python train.py --n_experts=12 --balance_bias=true --vocab_size=16384 --norm="rmsnorm" --grad_clip=1.0
Below are experts of layer 5 (counted from 0) of a mixture-of-experts language model. Rows are named router (the router's row for the expert), gate (a neuron's input weights, with its number), up (a neuron's input weights, with its number) and show model dimensions 128-255. Each number is 128 + 32 x the weight over its row's rms, rounded and kept within 0 to 255.
Before each expert's rows: "gets" lists some tokens that make up at least twice as much of what it gets as of all text. This comes from a sample of Wikipedia text that the model never trained on. Tokens count by the router's weight.

# expert 5
gets: " the", " The", "The", " New", " United", " de"
router [ 83  92 161 112 130  86 150 107 173 103 136 105 142  67 150 154 182 110 125 151 135 110 127 213  97 123 128  63 104  92 135  76 119  91 116  84 123 155 150 142  83  78 134 110 167 137 169 142 137  84 121  99 160  76  72 135 145 175 113 219 141 139 197 147  86 111 173 133 155 114 127 147 169 162 156  69 177 152 125 147 100 145 114 103 142 207 117  81  77 129 128 154 105 178 122 128 148 117 125 132  79  78 116 120 151 144 134 127 181  87  88 117 184 112 171 119  81 142 185  82 146 144 119 128  89 109 137 157]
gate0 [125 161 139 126  90  47 115  96 182 122 172 160 125 143 159 183 117 130  99 126  76  97 178 117  88 124 137 121 164 119  88 151  77 107 128 145 182 138 120  74  73  86 176 164 138 157 139 117 166  92 126 110  75 140  63 133 139  83 123 166 131 116 114 108 147 113 141  97 138 103 178 166 144  29 109 146  68 191 156  74 130 125 112 160 155 138 146 121 128 129 165 172 148 121 115 148  78 124 100 128 169 135 115 116 150 114 139 126 135 171 141 150 131 133 114 103 106 120 145 113 141 169 152 143 151 114 122 162]
up0 [ 61 143 151 111 138  96 135  51 174 131 167 164 115 172 174 152 156  93  68 134 114 143  94  62  66 100 181 101 112 132 165 165 126 152 115 169 127 139 122 143  87 128 152 153 131 101 110 163  89 162  96 121 129 149  77 168 139 116 187 157 157  81  91 156  84 148 113 141 182 118  78 132 126 121 113 134 114 116 125 108 112 149 140 173 194 147 115  67 126 111 164 173 170 161 133 189 122  91  67 135 145 147 103 108  93 185 138 123 205 124 128  82 106  87 122 191 118 137 135 166 126 146 109 230 141 148 144 155]
gate1 [ 76 169  59 173 163 113 145 138 107 126 121 118 136 133 183 136 151  86 115 170 155 106 173 155 137 117 155 108 173 136 103 147 144  60  65 123 103 118 177 113 139 122 133 134 169  78 135 121  66 163 146  84  99 137 189 137 173 176 146 153 145 138 110 133 185 151 138 145 103  87 103 121 163 126 193 194 111 131 115 122 118  96 106 123 136 148  87  93 151 120 137 119 184 113 135 124  69 110 137  87 136 181 173 143  97  79 138  94  88 115 189 107 101 158  57 142 128  78 124 120 143 140 104 118 161 127 115 114]
up1 [142 132 144  80 178 168 125 122 131  99 171 127  76  82 124 121 165 180 133 131 106 143 131 121 136 141 111  60 146 128 106 194  63 108 139  99  91 133 139 166 134  59 124 137 148  93 138 102  98  87 119 120 155 123 105 140 128 148 129 157  87 112 141  86 142  88 128 135 108 144 122 119  69 101  84 117  90 178 182 170  70 118 117 154 155 196 144  71  93 100 138  92 125 161 152  94 110 163 134 155 124 148 134 162 117  61  96 124 188  58 148 134 169 104  93 170 113 121 129 105 148 140 143  79 114 173 129 143]
gate2 [136 152 139 189 103 133 169 115 134 105 161 153 156 116  97 144 112 105 171  94  94 170 200  66  82 179 101 108 151 100  76 168 150 154 131  97 137 128 148  99 149 150 148 145 172 164 180 117 165  98 148 136 115  90  21 190 132 200  84 158 157  72 117 147 145 158 152 181 139 143 134 202  84 134 124 106 100 109 203 103 135  80 145  98 215 137 156 103 125 151 148 191 122 162 147 104 151 125 103  68 172 107 131  80  91 123 147 131  98 152 156  97 148 127 104 104 166 106  83  86 143 158 120  79 129 100 134 154]
up2 [109 141 131 138 141 152  84 135 161 106 150 137 112 115 114 145  73 143  97 157 189 143 113 131 178 119 189  83 149 121 220 102 125 170 107 136 152 105 165 156 120  98 104 167 137 157  89 114 144 123 140 122  87 165 163 128  80 134 119  51  80 137 145 131 137 106  73 168  73 188 156 123 116 151 159 127  97 162 105 152  99 196 109 165 185 177 107  90 131 182 176  87 129 108 149 155 128 131 166  79 131 122  87 126 143 103 119 115 165 156 143 127 168 150 121 136  72 140 131 101 167  78 112 117 147 126 102  69]
gate3 [ 90 123  92  95 141 127 138 124  71 146 185 121 177 112 166 173 177  72 122 152  88 142 123 165 152 153 104 158 144  97 122  68 113 102 108 175 110 156 134 144 147 143 122 129 162  88 149 108  97  91 124 113  94 111 144 122 135 185 140 180 166  74 132  87 151 117 126 103 126 103 127 186 127 159  88  89 206 138 125 120  69  82 110 148 105  89 135 143 104 108  49 109 167 140 142 152 156 140  99 134 110 123 158 101 113 128 132 112 164  75 163 110 136 103 159 120 132 146 140 116 133 134  82 123 130 103 118 125]
up3 [138 102 116 143  89 102 122 140 128 138 171 125 117 102 108 145  99 130  76 129 115 142  99 121 133  62 151 121 153 128  78 129 140 111 126 200  73  79 152 115  92 126 157 104  88 116 131 125 105 172 127 159  85 144 144 147 138 123 129 156 107 138  88 125 100 119 144 187 131 128 104  85 133 118 122 140 152 174 114 148 158 112  75 140 110  83 126 129 158 127  65 107 129 179  93 137 131 146  94 165 134 131 130 126 125 123 153 165 171 127 138  78 122 112 109 176 147 154 149 130 146  95 124 172 132 138 107 139]
gate4 [174 126 143 127 103  81  96 149 142 144 112  64 127 107  97 113  51 105 121 114 201 138 123 114 147 158 136 103 155 201 186 109 101 109  94 102 115 127  85 158 184 132  95 177 176 115 145 104 120  97 162 113 164 129 139 154 141 186 119 126 105  86 197 133 110  94  97 116 161 139 190 135 160  95 131 171  80 123 147 125 182 101 139  99  97 149 190 120  97 118 112 113  88 142 172 155 165 163  96 112 142 170 142 169 126 102 107  63 119 111 141  65 146  93 180 172 142 121 152 121 148 134  69 116 142  87 156 129]
up4 [ 97 147  86 156  90  42  88 180 144 150 159 225 134 134 132 205 107 150 146  86 148 106 110 154 124 132  94 134 116 155 102 109 163  57 187 142 127 138 132 150  71 140 165  75  72 124 128 109 138 127 138 147 111 190 114 150  83  96 100  89  84 131 148 151  56 177 129 172 144 126  93 124 127 131 138 154 116 119 142 103 139 138 156 153 109  85 126  80  99 153 126 146  75  82 150 109 103  86 109 112 152 109 139 160 108  95 123 174 116 127 198 178 137 165 201 100 124 128  99 159 161  93 108 103 175 130 113 101]
gate5 [124 146 140  89 123 116  97 102 103 142 135 180 104 106 100 117  67 121 214 108 132 149 135 112 153 149  71 120 153 121 127 144 166 108 134 162  69 134 136 191 143 117 136 100 143 128  92 133 109  85 118 141  77  97 186 109 123 157  50 109 158 171  72  98 145 146 190 147 115 142 142 102 109 166 137  77 137 127 103 149 124 118  58 141 110  94  92 155 121 122 119  70 119  79 104 255 131 145 139 112 115 122 121  89 120 108 161 140 126  82 197 147 113  86 116 135 178 160 106 151  83 118 188  81 101 106 113 113]
up5 [163 159 183 121 145 150 105 107 183 105 131 125  84 149 152 101 142 116  73 141 168 115  70 103 171 140 133 163  55 170 162 111 125  96 125  67 121 192 144 175 137 115 102 143 159 129 100 134 170 135 101  90  98 110 116 136 116 107 148  79  93 132 158 135 109 153 119 139  99 129 175 137  92 163 115 104 146 121 191  93 141 147 141 118 112 144 125 130 125 200 148 181 146 137 142  87  73 138 137 160 184 141 178 104 123 117  66  96 116 154  99 126 169 116 137 150 134 101 176 211 149 138 101  71 163 154  95 116]

# expert 10
gets: " a", "==", " was", " is", " the", " \""
router [121 126 141 155 119  76 151 120 153 114 117  85 134 123  83 149 191 150  76 144  83 107 159 140  76  86 175  89  86 103  78  95 111  69 146 103 121 124 126 165  73 103 104  85 116 188  94 135 103  78 130 120  95 104  77 127 156 168 114 158 139 131 135  90  61  81 156 112 149 122 126 124 124 195 156 103 151 119 118  99 176  94 101 120 136 179 129 108  92 138 114 139 109  94  97 101 116 143 161  91 123  80 137  85 121 147 139 155 150 129  94 146  97 136 119 182  87 141 122 143 101 115 118  98 109 146 148  89]
gate0 [ 87 115 111 167 157 117 133 154 161 130 144 114 130 141 126 117 131 136 132 166 118 137  47 196  95 111 147 115 164 128 152 122 148 166 153 219 133 116 129 139 132 113 137 122  50 169  35 126  88 117 167 170 113 129  97 123 104 175 130 122 113 138 160 119 105 171 171 139 143  85  85  77 184 114  95  99 154 136 136 138  92 108 148 113 129 146  84 119 127 125  93  96 112 130 176 116 145 135 126 133 141 114 161  84 127 190 133  94 145 125 122 110 175 142 103 155 160 143 135 114 137  81 184 146 169 118 142  86]
up0 [105  92 111 182 150 146 163 148 167 117 152 112  77 131 129 129 135 159  85 138  85 127  65 155 122 101 114 113 127  71 199 122 144 146 202 154 132  93 162 176  95 153 142  97  87 178 118 162 120 126 100 166  70 134  37 141 121 143  97 138  88 145 163 109 125 121 133 165 154 131  56 112 158 161  60 136 144 166 138 128 119  81 100 126  82 126 115 122 130 163 139  95  76 145 211  97 146 117  41 120 104 160 135  70 123 103 112  85 121  98 113 106  72 140 132 138 110 111 138 107 162 129 120 141  89 108 146  96]
gate1 [142 131 138 216 130 105 173  97 118 111 147 181 156 120 100 118  72 130  92 146  91 107 161 134 142  97 184 170  70 151 118 178 129  87 193  98 113 100 109 128 136 103 101  45 161 100 171 105 128  57 136 152 153 135 108 153 145 108  66 112 107 127 158 117 165  78  99 116 107 152 169 105  85  76 118 114 123  88 114 131 112  90  83 116 138 117 166 153 125 161 138 129 127 100 128 173 121 143 146 164 131 145  94 139 130 115 116  96  74 114 120  70 119 170 135 142 123 123 175 120  64 135 121 134  86 131  75  80]
up1 [168 149 148  93 115 106 139 138 145 135 180 169 111 160  65 204 172  81 129 155 133 157 154 165 127 156  91 125  92 149 105 122 130 149 116 119 146 154 185  49 109  62 138 138 133 146  77 134 128  50 154  82 150 142 148 122 149 120 133 112 139 104 144 102 147  88 114 129 166 150  91  73 107  77 118  90 171 109  97  96 159 151 113 152  67 148 125 113 119 144 167 115 101  70 137 143  97 156 127 119 128  75 116 106 164 126 142 193 155 148 124 118 130 112 109 101 202 142 127 212 147 100 155  66 124 148  86 127]
gate2 [144 139 166 171 120 136 141 108  99 111  92 127 142 141 110  98 176 145  51 138 137 181  84 114 104 115 193  69  93 109  52 103 142 105 119 136 141  98 107 134 110 135  93 177  98 129 112 112  67  62 113 106  46 108  94 118  30 150 107 162 149 159  66 127  96 103 153 163 104 122 160 181 151  75 110 126  72 185 126 114  97  80  81 136 126 127  85 127 153  98 116 121 133  93 155  88 148 113 157 170 137  93 112 158 142 134 116 167 145 116  70 102 112 129 108 168  99 136  99 111 141 102 145  94 124 129 160 179]
up2 [110 122 187  88 117 142 116 120 166 208  85 144 125  74  74 127  93 114 161 128 171  92 151 143 165 191 134 151 132 108 122 145 112  99 174  76 124 101  88 140  63 116 132 117  77  59 166 133 129  99 113 132 133  90 112  86  93  57 171  90  90 145 149 111  86 130 163 123 108 125 136 113 128 131 137 170 139 109 153 149 109  83 165 124 144 136 133 124 143 152 125 145 115  97  91 106 130 149 184 141 161 113 135 108 130 131 106 113 181 112 168 125 135 113 192  91 153  58 149 152 149 114  91  61 126 187 131  61]
gate3 [125 129 121 117 111 143 132 139 106 133  86 131 159  86 192  53  94 106 112 100 170 140  92 216 116 155 147 163 105 153  84 149 131 100 130 118  72 142 170 128 108 101 101 138 104 145  73 150 121 112  74 120 168  70 171 128 144 106 174 127 109  80  86  56  99  82  95 144 165 129 179 112 111 105 138 170 155  84 171 131 150 128 162 209 124 102  86  87 156 158  91 152 125  54 142 102 174 124 122 150 109 120  86 118 116  89  84  68 133 149 152 151 110 117  98  78 177 148 161  68  87 126 170 137  95 167 175 132]
up3 [167 157  71  80 132 116 106  96 126 117  95 134 139 178 125 145 109 150 111 120 121 146 146  61  78 134 109 140  88  80 127 151 140 155 115 134 203  32 114 102 116 111 185 148 111 106 113 159 104 161 122 154 163 147  66 103  89  94 106 120 139 144 174 126  88 165 133 118  83 123 109 112 118  96 154 100 112 154 123  89  47 176 167  97 117 135 203  81  94 123  64 120 110 195 112  60  64 128 154 146 111 109 126 145 110 140 143 142 131  96 162 104 162 120 235 149  55 122 121 157 129 145  89 117 146 101 133 160]
gate4 [137 208  99 105 104 100 173 125 184 146 107  59 180 134 107 116 122 145 132 163 135 109  99 189 143 116 123 121 133 117 116 141 130  90 125 103 135 126  97 112  96 132  82 115 140 120 139 130 114 135 189 154  88 130 124 104 150 106 163  57 161 165 109 124 124 131 113 116 178 142 167  88 121 182 106 178 108 131  92 128 106 103 106 124 114 133 147 140 120 138 118 148 183  79 105 107  85 135 151 157 104  59 109 132 129 203 161 125 196 117 143 139 136  90 127  48 128 114 179 137 107 132 137 157 109 147 155 136]
up4 [109  99 159 124 151 171 106 111 138 115 138 180 128 132 144  87  63  90  69 116 160 126 131 107  94 103 154  99  56 127 135 130 152 139 119  79  89 136  90  94 113 115 161 144  91  97  97 188 129 141 138 101 107 165 172 140 123 149 138 103  82  95 183 116 118 169 102 112 103 120  86 122 116 113 157 126 187 138 143 121 172 141 187 143 128 179  96 132 157 154  96 118  68 158 163 177 146  82 106 132 163 182 153 110 115  65 104 139 111  81 153 143 114 139 130 171 106 138 152 116 139 104 149 118  83 113 132 136]
gate5 [ 87 165 134 112 112 113 106 132 185  82 106  65 142 131 119 114 132 153  97  76  89 154 117 119  92  70 109 127 117 102 138 106 146  82 172 100 116 139 116 170  85 121 132 112 126 113 123 127 134 123 128 129  62  64  95  93  97 117 140 144  59 158 185 152 105 151 153 126 157 116 145  75  91 134  70 119 156 111 120 116 114 130  76  87 124 166 133 126 129 146 145 153  83 147 122  95 116 121 138  67 110 126 149 166 154 131 126 126 147 109 144 134  90 115 159  37 114 173 134 120 106 160 155 130 128  60 148  98]
up5 [134  98 182 153 197 148 123  87 175 134 133 113  97 139 147 142 171 194 169 122  81  91 145 167  88 140 160 116 146  97 125 143 161 124 139 178  90  92 142 136 106 147  96 127 102 137 115 109 170  58 126 193  83 120 168 133 126 139 150 160 107 146 164 123 119 136 125 187  95 140 107  78 125  38 141 111 132 119  92 181 157 119 108 133 128  98  85 164 139 107 120 140  79 120 109 132 203  76 164 113 166 161 114 118 101 131 112  99 178 145 115 119 128 131 221 129 107 101 132  81  49 122 130 116 186 129 120 146]

# expert 6
gets: ".", "'", ")", "\"", ").", " c"
router [129  93 116 138 137 107 122 139 147 135 198 106 148 113 137 156 106 109  88 135 103 118 112 181 111 135  85 105 116  87 128 155  70 107 124  86 149 121 115 149  85  69 194  90 148 122 159  80 187 124 116 158 143  68  93 109 133 152  85 209  79 151 161  42  65 141 183 130 132 136  70 112  92 172 160  85 150 179 161  80 142  98  89  98  76 174 119  96  45 138 121 121 105  73 167 129 116 166 110 138 144  78 130 133 128 114 134 141 115 108 138 146 179 182 149 175 128 149 131 117 137  94 160 149 121 117  59 144]
gate1 [123 137 135 130 138  88 130 131  93  90 122  67 206 113 138  84 140 153 104 124 163 116 131  81 150 173  61 118 144 166 128  97  95 158 154  48 135 155 127  92 165  47 118 134 106 147 107 114 106 130 175 104 153 126 117 105 140  55 136 118 148 147 106 113 157 111 163 207  84 127 103 173 164 188 128 135 135 142 134 109 157 136 151 118 121 191 167 146 123 125 161 178  77 150 207 119  71 170 155 133 141 138 107 142 112 104  86 169 121 143 112 126 119 145 133 136 119 175 164 151 167 138 147 102 132  88  82  97]
up1 [155 144 100 113 105 114 134 114 113 125  96 144 177 154 122 106 126 169  85  91 118 101 117 107  89 133 105  98 104 167 152 123 128 132 168 109 124 164 158 127 151 110 140  91 142 124  72 101 113 129 163 151 111 129  82 144 103 125  87 137 111 152 103  82 167  74 145 143 136 122  67 102  98 140 169 123  90 115 122 148  82  95 153 165 176  95 194 138 100 164 126 112 130 113 167 106 131 116 163 196 121 130  92 129  76  90 118 114 145 118  99  95 136 155 119 134  99 184  90 144 124 125 122 117  93 157 133  82]
gate2 [153  88 118  85 133 126 134  77 106 156 131 163 166  95 115 115 146  97 109 169 100 108 109 141  64 113  87 130 120 149  99 144 169 153 157 118 122 165  70 125 160 133 123 101 126 176  78  63 168  76  67  84  60  93 107 138 115 102 150 153 182 124 103 115 151 150 209 126 112 141  95 176 151 167  94 116 124 145 121 143 153 123 128 124  94 144 188 120  99 112 125 144 114  58 142 127 152 135 120 109 186 154 118 193 128 147 135 183  65 100 151 161 100 136 185 139 134  70 156 131 142  67  89  70  82  92 117 117]
up2 [151 161 133 110 134 103 196 139 137 141 143 188 120 118 163 166 106 175 142 108  80 116 148  97 172 160 126 152  86 138 186 111  87 168 105  91  86 161 132 107  48 137 175 139 104 145 156 175  61 156 128 111 122 144 128 150 147 198 146  85 134 121 131 118 152  85 121 131 147  67 159  93 135 154 190 202 120 104 142 117 164 116 132  97 133  71 115 101 148 115 122 135 185 131 123 127 173 155 119 144 149  87 128  73 120 111 111 140 162 138 132  63 145  96 120 118 149 163 106 140 107 227 146 149 169 208 137 149]
gate3 [160  96  95 124 140 121 114  92 201 124  89  54 139 145 130 159 109 157 106 122 106 115 104 143 140 182 139 127 123 111 162 147  99 102 134  89 134 111 123  95 128 113 103 161 136 108 136 159 114  94 130 114 185 136 116 117  90 144 155 126 166 138 223 205 165 170 105 181 154  91 150 132 177 132 136 109  91  92 151  74 101  93 127 127 130 123 113 134 107 137 166 120  91 158 103 128  93 134 113 185  38 120  92 128  80 147 117 112 105 156 108 127 222 161 137 116 146 179 136  43 141  87 108 120 123 182  97 134]
up3 [114 111 116 175 160 130 176 163  92 109 114 182 116 118  94 114  97 134  55  83 128 106 128 145 104 183 144 134 159 124 114 139  86 124 143  94  83 163 160 140  63 126  66 153 207  83 138 143 148 147 126 145 109 204 136 117 166 179 111  70 128 137  95 141 133 129  55 134  94 172 192 131  86 130 148 164 122 108 125 168 150 141  81 180 110 203 128  71 202  99 168 122 140 135 118 104 151 118 194  76  84 127 100  83 183 105 146 104 184 154  96 112 113 141 103 194 170 167 175 124 137  94 168 100  68 120  97 155]
gate4 [ 94  76 169  82 149 111 147 137 173 126 110 150 128  96  80 185 152 136 123 124 114 171 151 156 109 136 126 139 137 104 100  98 100 109 125  88 143  92 124 114  71 107 142 166 128 131 100  92 141 127 115 144  95 146 163 142 122 176  93 149 176 154 121 111 103 173 127 113  74 140 128 145 148 161  78  98 168 204 140  77  78 111 104  95 136  48 138  94  83 127 118 148 103 153 175 120 162  63 168 154 147  94 137 118 124 138  61 172 124 159 128 175 199  71 110 214  48  39 100 153 116 128 143 133 118 150 117 113]
up4 [117 100 138 138 129 200 146 145 111 107  17 135  95  62  93 165  88 152 161 101 170 121 168 109 127 118 104 139 161 109 107 111 138 100 117 199  96 136 137 108 106 119 132  84 175 141 141 181 118 143 133 107 171 142  69 148 150 160 154 156 122 141  97 154 125 143 131  64 159  95 148 110 150 109 199 196 163  81 155  83 202 105 146 161  79 130 179 103 119 118  83 138 195 130 104 135 159 159 113 221 157 121 135 145 123 161  81 135  74 161  57 121  63  90 105 130 188 135  90  92 112  57 197 132 122 105 111 128]
gate5 [ 74 125  91 113 235 124  96 103 110  99 113 132 148  33 141  88 131 142  61 119 115 180  95 185 112 181  76 183 118 110 112 133 130  77 184 101 152 117 106 120 112 133  81 117 213 115  87 156 113 167 146 176 190 103  51  68  87 187 159 160  97  30 111 141 170 147 146 133  79 128 128 110  63 114 115 111 167 150 123 140 116  70 155  60 127  80 100 110  85 172 167 115 155 117 107 136 136 110 112 112 155 100 117 171 155 121 134 151 205  76 130  90 120 107 134 156 134 134 178 127 125 110 114 156 117 174 173 162]
up5 [ 55 121 131  80 107 159 103 165  76 108  93 154 200 149  79 102 124 106  68 127 114 153 102 113 174 120  78 142  90 118  61 141 122 131  97 193 170 109 127 150 139  70 106 114 167 143 132 142 147 133 146 146 201  78 102 124 110 140 121 171 139 108 129 141 102 117 131 208 150 100 131 117 101 161 148 186 124 109 124  85 120  91 183  72 108  91 102 175 128  99 111  51 135 112 140 115 106  96 161 117 160  68 153 101 159 154 120 147 212 140 137 168 101  91  81 167 158 130 168 126 158 150 157 147 116 150 150 121]
gate6 [109 122 158 132 131 193 174 107 125  82 139 139  86 195 146  94  70 156 122 118 129 142 174 153 104 104  95 117 102 178 123  84 167 136 114 137 194 139  71 106  61 136  42 184 116 100  74  85 125 184 127 120 186  88 133 138 105 171 125 108 126 143 150 159  95  98 164 101  95 154 163  37 113 110 142 130 141 154 134  87 158 102 171 109 143 177 177 116  91 122  99 138 149 109 149 107  99 180 156 157 140 140 112 122 133 104 121  63 139 129 101  92 158 133 150  94  93 158  93 128 100  68 167 113 112 145 119  95]
up6 [120  72 155 155  94 149 101 154 146 173 139  98 102 173 120 174  98 202 126  97 190 141 143 140 112 133 135 122 119 149 136  96 116 133  73 167 170 114  72 119 110  97  74 124 179 177 117 152 117 152  91 111 174 194 152 155 107  85 114 133 112  76 132 135 139 143 190 157 139 100 108 101 135 123 150 135 162 100 121 163 141 107  65  80 148 135 127 139 203 134 161 154 136 122 135 163 131 113 159  83 194 125 164 138 107 132  67  91  96 132 167 146  42 191  96 134 161 123 101 111 187 157 163  62 101 127 101 138]

# expert 1
gets: " |", ":", ";", "°", "i", "is"
router [115  69 100  94  82  66 192 135 170 143 105  43 119 112 164 127 188 124 101 162 152  84 141 133 124  98 115 151 126 142 108 109 111 107 118 143 163 183  98 120  96  86 100  94 124 160 134 123  55 126 175  91 119 116 141 140 145 186  99 204 119 135 107 116  75 160 129 136  77 145 109 105  67 123 111  77 147 135 113 104 132  67 143 150 138 215 116 107  31 164 130 149 127 125 141  87 125 168 175 129  93 112 116  81 139  93 179  80 147  95 143 134 179 119 129 161  99 129 165 158 127  98 173  82 168  77 127 113]
gate0 [138  86 159 149 128 105 157 139 121  83 171  95 175 140 154 110  96 139 134 136 194  80 113 150 132 177  61 115 132 154 111 133 101 109 161 138 119 128 181  78 121  78 182 138 134 146 192 136 171 174 153 216 123 142 129 112 158 162 101 100 165  87 149  62 132 123 176  90 131 153 152  89 124 171 146 120 126  99 104 158 136 149  97 165  98 146  87  99  77 169 145 109 110  90  86 117 138 122 165 152 112 108 164 102 131 104 108 121 122 120 163  99 143 131 156 122  84 119 136 146  86  86 156  87  93 108 148 131]
up0 [144  90 237 153 108 121 151  88  88 113  78  81 216  83 161 100 119 157  99 182 190  98 159 142 111 144  55 133  86 166 124 101  98  89 128 158  81 144 166 105 102  53 126 135 104 153 101  89 129 173 152 173 197 164 115 122 193 112 154 175 121 133 100  90 147 145 136 113 186 143 148 116 103 154 116 117 122 135 143 122 147 166 126 150  96 166  88 146 121 170  69  96 115 103  97 109 181  71 113 159 127 114 135 110 136  27 132 156 105 121 125 126 123 161 147 102 112  78 105 109 120  99 110 101 146 113 137  45]
gate1 [ 82 146  73 187 137 101 121 181 131 175  97  44 139 157 140 157 159 131 129 195 201  47  78 158  76 142  84 167 119 177 196 130 109 116 109 137 139 123  86 107 148 162  91 165 143 191 118 133 139 148 101 130 108 123  49 120 143 136 101 148 185  81 149 106 136 145 121  98 148 132 108 121 172 140 133  51  86 141 155 158 121  95 188 116 182 158 140 157  92 159 110  72 131 135 124 101 121 119 148  76 134 128 118 130 196 119 129  94 155 132  97 170 103 164 131 152  89 128 158 138 103 132  98 155 179  99 144  66]
up1 [119 171  75 114 144  94 158  84  44 178 143 119  70 118  64 136 113  97 116 106 145 114 146 128 152 166 196 170 140 145  96 127 109  89 121 135 115 168 147 140 154 130 137 101 101 118 149 125 104 157 155 151 108  60 111 206 167  84 136  94 143 145 137 118 137 135 169  91 144 184 116 170 148 149 163  72 153 170 105 140 132 112 141 164  96 136 118  83 137  70 250 140 124 191 144 139 118 115 152 166 104 177 117 138 143 155 143 159 149 136  99 121 154 132 124 101 137 130 132 140 182 136 113 110 160 154 153 145]
gate2 [ 99 118  93 121  98 111 173 177  74 161 140  82  93  92 120 126 151 142  93 197  83 113 110 107 127  99 146 135 117 214  99 175  92 119  94 141  71  94  82  34 169 151 131 103 142 114 102 152 141 206 159 109 143  54 176  50 154 110 167 110 136 148 152 110 173 100 123 139 120 115 123  96 111 148 115 129 124 104 167 108 105 104  85 115  69 121  56 125  99 150  74  94 129 164 108 104 123 117 149 176 111 125 152 127 174  56 140 128 124 101 163 141 124 112 123 155 175 135 146 128 110 135 152 121 128 129 148 134]
up2 [ 86 138 112 143 175 153  83 124 111 137  95 203 148 158 104 155 175 117 121 106 159 133 191  85 104 103  99  63 150  73 136 188 148 103 176 137 137 218  83 122  74  87 118 113 155 134  86 177 128  95 146  57  68 139 152  75 129 138  96 112 135 116  76 156 117 114 138 179 137 146 166 145 193 147 116 123 152 124  71 158 145 146 169 128 140 131 127 141 130 149 173 103 137  91 135 124 105  98 125 111  61 198 161  80 141 120 141 117 170 102 129 100 106 150 198 140 128 150 177 101 128 132  75 120 157 185  90 122]
gate3 [140 103 102 145 132 103 115  71 139  56  99 108 174 137 120 118  75 202 123 180 112  65 110 118 123 146 133 112 160 102  97  99 165  91 133 165  90 146 154 115 151 140 134 192 186 123 136  91 111 103 136  77 152 106 144  93 126 181 142  95  96 155 157 114 135 133 143 117 100 139 170 142  79 152 119 139  95 156 158 165 120 189 174  98 128 125 154 111  99  83 148 128 118 179 193 175 137 100 162 184 139 135  89  74 129 132 131 156 125 120 113 140 130 147 113 202  32 124 114 150 110 164  78 121 157 122 123 187]
up3 [ 90  92  87 156 187 118 104 144 127 181 131 137 122  94 130 190 128 110  57 167 134 164 101 187 101 114 150 141 123 198 141 153 158  67 181 157 144 106 105  91 108 118 110 103 158  84 132 115 187 158  75 123  63 166 196 180 120 146  79 148  84 130 156 127  97 190 109 150 110  81  68  79 124  90 135 127 115 179 135 115 150 101 155 136  91 130  76 154 114 160 138  90  94  83  99 165 153 121 127  76 147 140 186 120 169 162 175 128 116 218 123 127 108 146 116 124 171 121  81 191 145 146 158 140  82 138 118 151]
gate4 [154 136 112 127  73 131 190 126 102 145 119 109 157  93 114 119 176  92 101 161 142  98 107 111 158  92 128  63 131 187  74 147 156 182 132 139 176 153 178 132 177 122  58 134 130 110 108 127 127 141 146 119 173 145 180 169 146 100 173  88 143  92 164 134 113 144 167 134 119 127 169 182 133 160 190 106 146  93 122 145 117 112 131 111 152 185  76 128 103 151 143 119 181 118 110 108 103 162 136 146 131 143 126 102  97 134 129 132 110  87 165 130 129 139 127  97 143  75 133 133  89  85 151 107 160 149 151  78]
up4 [103 167 116 129 165  84 121 116 101 144 121  87 134 107 137 218 117 207 124 138 101 134 115 166 105 177  72 176 152 138 149  42 173 127 152 136 144  93 119 149  94 124 121  80 112 143 152  93 194 127 123  98 145 157 124 188 167 176  67 127 136 127 105 154 158 119 129 139 154 107 116 117 142  75  65 126 115 149 165 102 156 128 141 128 124 119 145 100 164 109 109  94 147  56 134 170  96 146 221 140 132  86 130 133 116 164 145 193  98  91  92 138 126 104 127 161 125  82 139 162 134 131  97  58 127 121 105 183]
gate5 [134 107 101  68 128  67  91  51 114 129 110 169 172 150 124 119 152  77  90 196  77  89 150 128  89 112 162 163  96  66  60 164 120 156 154  90 122 106 125 171 110 156 109 129 143 144 127 106 112 147 130 158 134 136  92 123 107 165  81 132 119 135 107 155 144 182 121 123 170 100  97 150 114 162 156 162 154 164 182 176  52  83 161 138 108 116  80 147  74 133 155 134 169  35  94 159 119 163 133  91 123 130 142 135 166 135 170 105 151  83 109 174  99  92 108 108 117 126 113 101 139 108 130 109 190 166  95 103]
up5 [185 180 108 109  69  92 158 106 157 114 121 175 118 183  65 111 195  90 165 146 128  88 102 141 145 106 129 160  50  54 169  68 161 140 162 118 144 121 126 135 117 115 143 160 149 162 142 134 109 204 160 100 133 108 134 118 152 165  81 121  81 136 134 154 103 158 112 126 175  87 158 121 103 175 109 100 113 120 139  95 151  98 142 135 108 133 109 141 114 168 107 124 123 129 120 124 112 129 127 160 182 106  74  97 125 114 112  45 119 183 132 118 171  94 136  61 135 136 148 126  95 120 122  58 138 104  89 121]